Weights of a small mixture-of-experts language model, trained from scratch on English Wikipedia.
Size: 8 layers, width 320, vocabulary 8192.
Experts: 32 experts in each of 8 layers, 512 tanh GELU neurons an expert, a softmax router.
Below are experts of layer 3 (counted from 0) of a mixture-of-experts language model. Rows are named up (a neuron's input weights, with its number) and show model dimensions 288-319. Each number is 500 + 25 x the weight over its row's rms, rounded and kept within 0 to 999. Numbers have three digits each.
Before each expert's rows: a language model's description of what the expert responds to; "mostly gets" lists some tokens that are sent to it at least half of the time. This comes from a sample of Wikipedia text that the model never trained on.

# expert 27
It responds to: Table cell separators. Pipe separators in filmography, sports and results tables, often merged with the next cell's first letter, like | S, | M, | A.
mostly gets: " | S", " | R", " | A", " | M", " | K", " | B"
up0:566480455525498486527537571504471464521510532474515493503489506469492493492469494525482507504472
up1:563461474498538496486522545488455481535509553502527472502494460499490500477510455498503509517488
up2:506476496514509494512500510506507517526503507512495468502492487493505493494521489515492514515486

# expert 1
It responds to: Institutional name words. Capitalized words and word pieces inside names of organizations, awards and places, such as Council, Hospital, School, Screenplay.
mostly gets: " International", " Council", " Institute", " Hospital", " School", " Committee"
up0:528489467510503506507567541507476500519503519477524467485500500471501492464485531495493476480484
up1:570484498508510500527479522482494496537503521489516452494481485502537490490525466540511471535466
up2:527472490508504500536501530485485492515527504524496497499478480495529520513509491469522514508529

# expert 23
It responds to: Second letters in words. Early inner pieces of words and names right after a capital, such as At(l)ético, Ar(r)ival, A(k)ito, G(em)ini, C(it)i.
mostly gets: "erb", "š", "yr", "akh", "ét", "ré"
up0:524527485538472482507536532522525493513480527454522499499517544490523524465510490535509547482503
up1:545500536484526480511492529526476504500520567476513519521485520489475507476521486462520525519461
up2:545487520441549503502494525492519455501516473548475468529494467500519525533521523526478521501528

# expert 6
It responds to: Technical word stems, table cells. Latin-root stems like trans, elect, comp, integr, contribut in prose, plus cell contents in pipe tables and LaTeX symbols such as ^, _, {.
mostly gets: " trans", " bound", " elect", "_", " sup", "^"
up0:557463482519511497510512526484500476517531526493579475482506506495518482467448486493505492559490
up1:481450527491529516497523518507494519507512510513524466526496502489513467482476473483501511490450
up2:544478476511547473518519532487510489526476512521527465528470453481473453508507490458486512509470

# expert 28
It responds to: Infobox field labels. Infobox field names and their line breaks or colons in biographies, bands and taxa, such as Genres:, Occupations:, ISBN, footballer.
mostly gets: " footballer", "- Family", "American", "- Occup", "- Order", "- Phylum"
up0:497496513502499464470515507498495518515523528496497503501477471506523502476501491513487526477487
up1:527491543515523544499458518490494505493487550494475507540488472502434509516508513498472514541471
up2:533500461496573509499511518499503540544475497514512472518454436474467443530520510481488494517502

# expert 21
It responds to: Prepositions after verbs. Prepositions right after verbs or participles in prose, such as into, in, to, by, with, for, as in going into service.
mostly gets: " to", " by", " in the", " to the", " on", " with"
up0:510515488493503417555542490508486505527534525513541517480472467472508475446494536520510509450479
up1:511492524524496553501508516509475526515497581487505506501513438498533489485539467498482488529482
up2:516496502482556496516519509474504506525467498489503463497494422489502518526512504553501508482524

# expert 14
It responds to: Function words. Articles, prepositions and possessives like of, of the, the, 's, his, and quotation marks, especially inside titles and noun phrases.
mostly gets: " of the", "\"", " the", " of", " of ", "'s"
up0:491492483499498457491480491503510464532508536496483487501467477516516464479503510526485501503499
up1:513477497450504520476459521490489443487496544510506483554509543523516527508525476492487472525500
up2:509485520505528467553548508459481481497479489497503482517454466517492506505518477519509482527532

# expert 3
It responds to: Word-initial lowercase fragments. Short lowercase pieces early inside a split word, often right after the first letters, as in unc-on-ventional, obl-ong, exc-av-ation.
mostly gets: " sl", " ab", " bel", " j", " tw", " sh"
up0:523478470501539497477496503518487503552559561492506496465514486488480465473479504515520509484461
up1:494476515521556498483517551470475482511535522481505485532463495498527481477518502545472462514486
up2:537484490518565488480514530505465540501495508548497462504500487471520481494519488493495517592512

# expert 19
It responds to: Verb endings, past verbs. Past-tense verbs and verb suffixes in narrative prose, such as restored, reorganized, denied, had, began, announced.
mostly gets: " had", "In ", " In ", " made", " began", " took"
up0:483482481470481454531523527525486477541498545464505480515475529511514471493474481524473551492450
up1:505482511511544554483527516511501516500517520498521519483460519489533498488506499440502487493507
up2:518505450505526485553559533491478516524479491521495481527482448507484509487533513518513547523562

# expert 22
It responds to: Decimal and year digits. Digit pieces completing times, years and decimals in tables and citations, such as 1:12.02, 2016, 18.26%.
mostly gets: "?", "77", "57", "76", "02", "00"
up0:521483477495521455514498518502452448532471524474542453508468486510493478462492444471486565499495
up1:547473505503544503450518531489468491507525511484528433505484483500547481498499482502519445529461
up2:519457478512540528498499547531489477537502500537535473518478485484475518467531442485531451524497

# expert 4
It responds to: Table number cells. Pipe separators and small numbers in sports and statistics tables, such as league standings, results and percentages (| 9, 4–2, 48% |).
mostly gets: "% | ", " / (", "; ", " | −", "th | ", " place | "
up0:519492477486505495507488550528447511552518524492504494484454518471527477445484493476509520501476
up1:557487547461533514470477530518484504524508523481500499509527504487508460499508507433498485552427
up2:518491475486556475547475558477486491503480479529500460498505446506522502505556522511537512534479

# expert 31
It responds to: Table row starts. Opening pipes, header cells and heading markers starting wiki table rows and sections, such as | No., | Party, ===, first digit of rows.
mostly gets: "| ", "===", "====", "|---|---|---|---|---|", "| Party", "|---|---|---|---|"
up0:505499480519496500501499525512497501529536533491509505469514513503552485523481487487514538527512
up1:520509538502525529473520543475505524504514531508514472540494473510485474487554485488499484508478
up2:511463523522546486546490542465503508497509464496507508527489465501518476489512473485557490557495

# expert 24
It responds to: Taxonomic names, closing brackets. Closing parentheses and brackets after author-year citations, plus Latin name endings like -idae, -ensis, -us in species lists and coordinates.
mostly gets: "idae", "°W", "ensis", "]", "a)", " fell"
up0:494454421460531433455518523513471487562494537513536488488481473498495465515539430542516516479493
up1:510490540494515532456468515487509471496473555462525496520499475513501462514504508503497497521500
up2:509462474517541487512501534487482480540471513525571449526491474469511503480515439518538490513474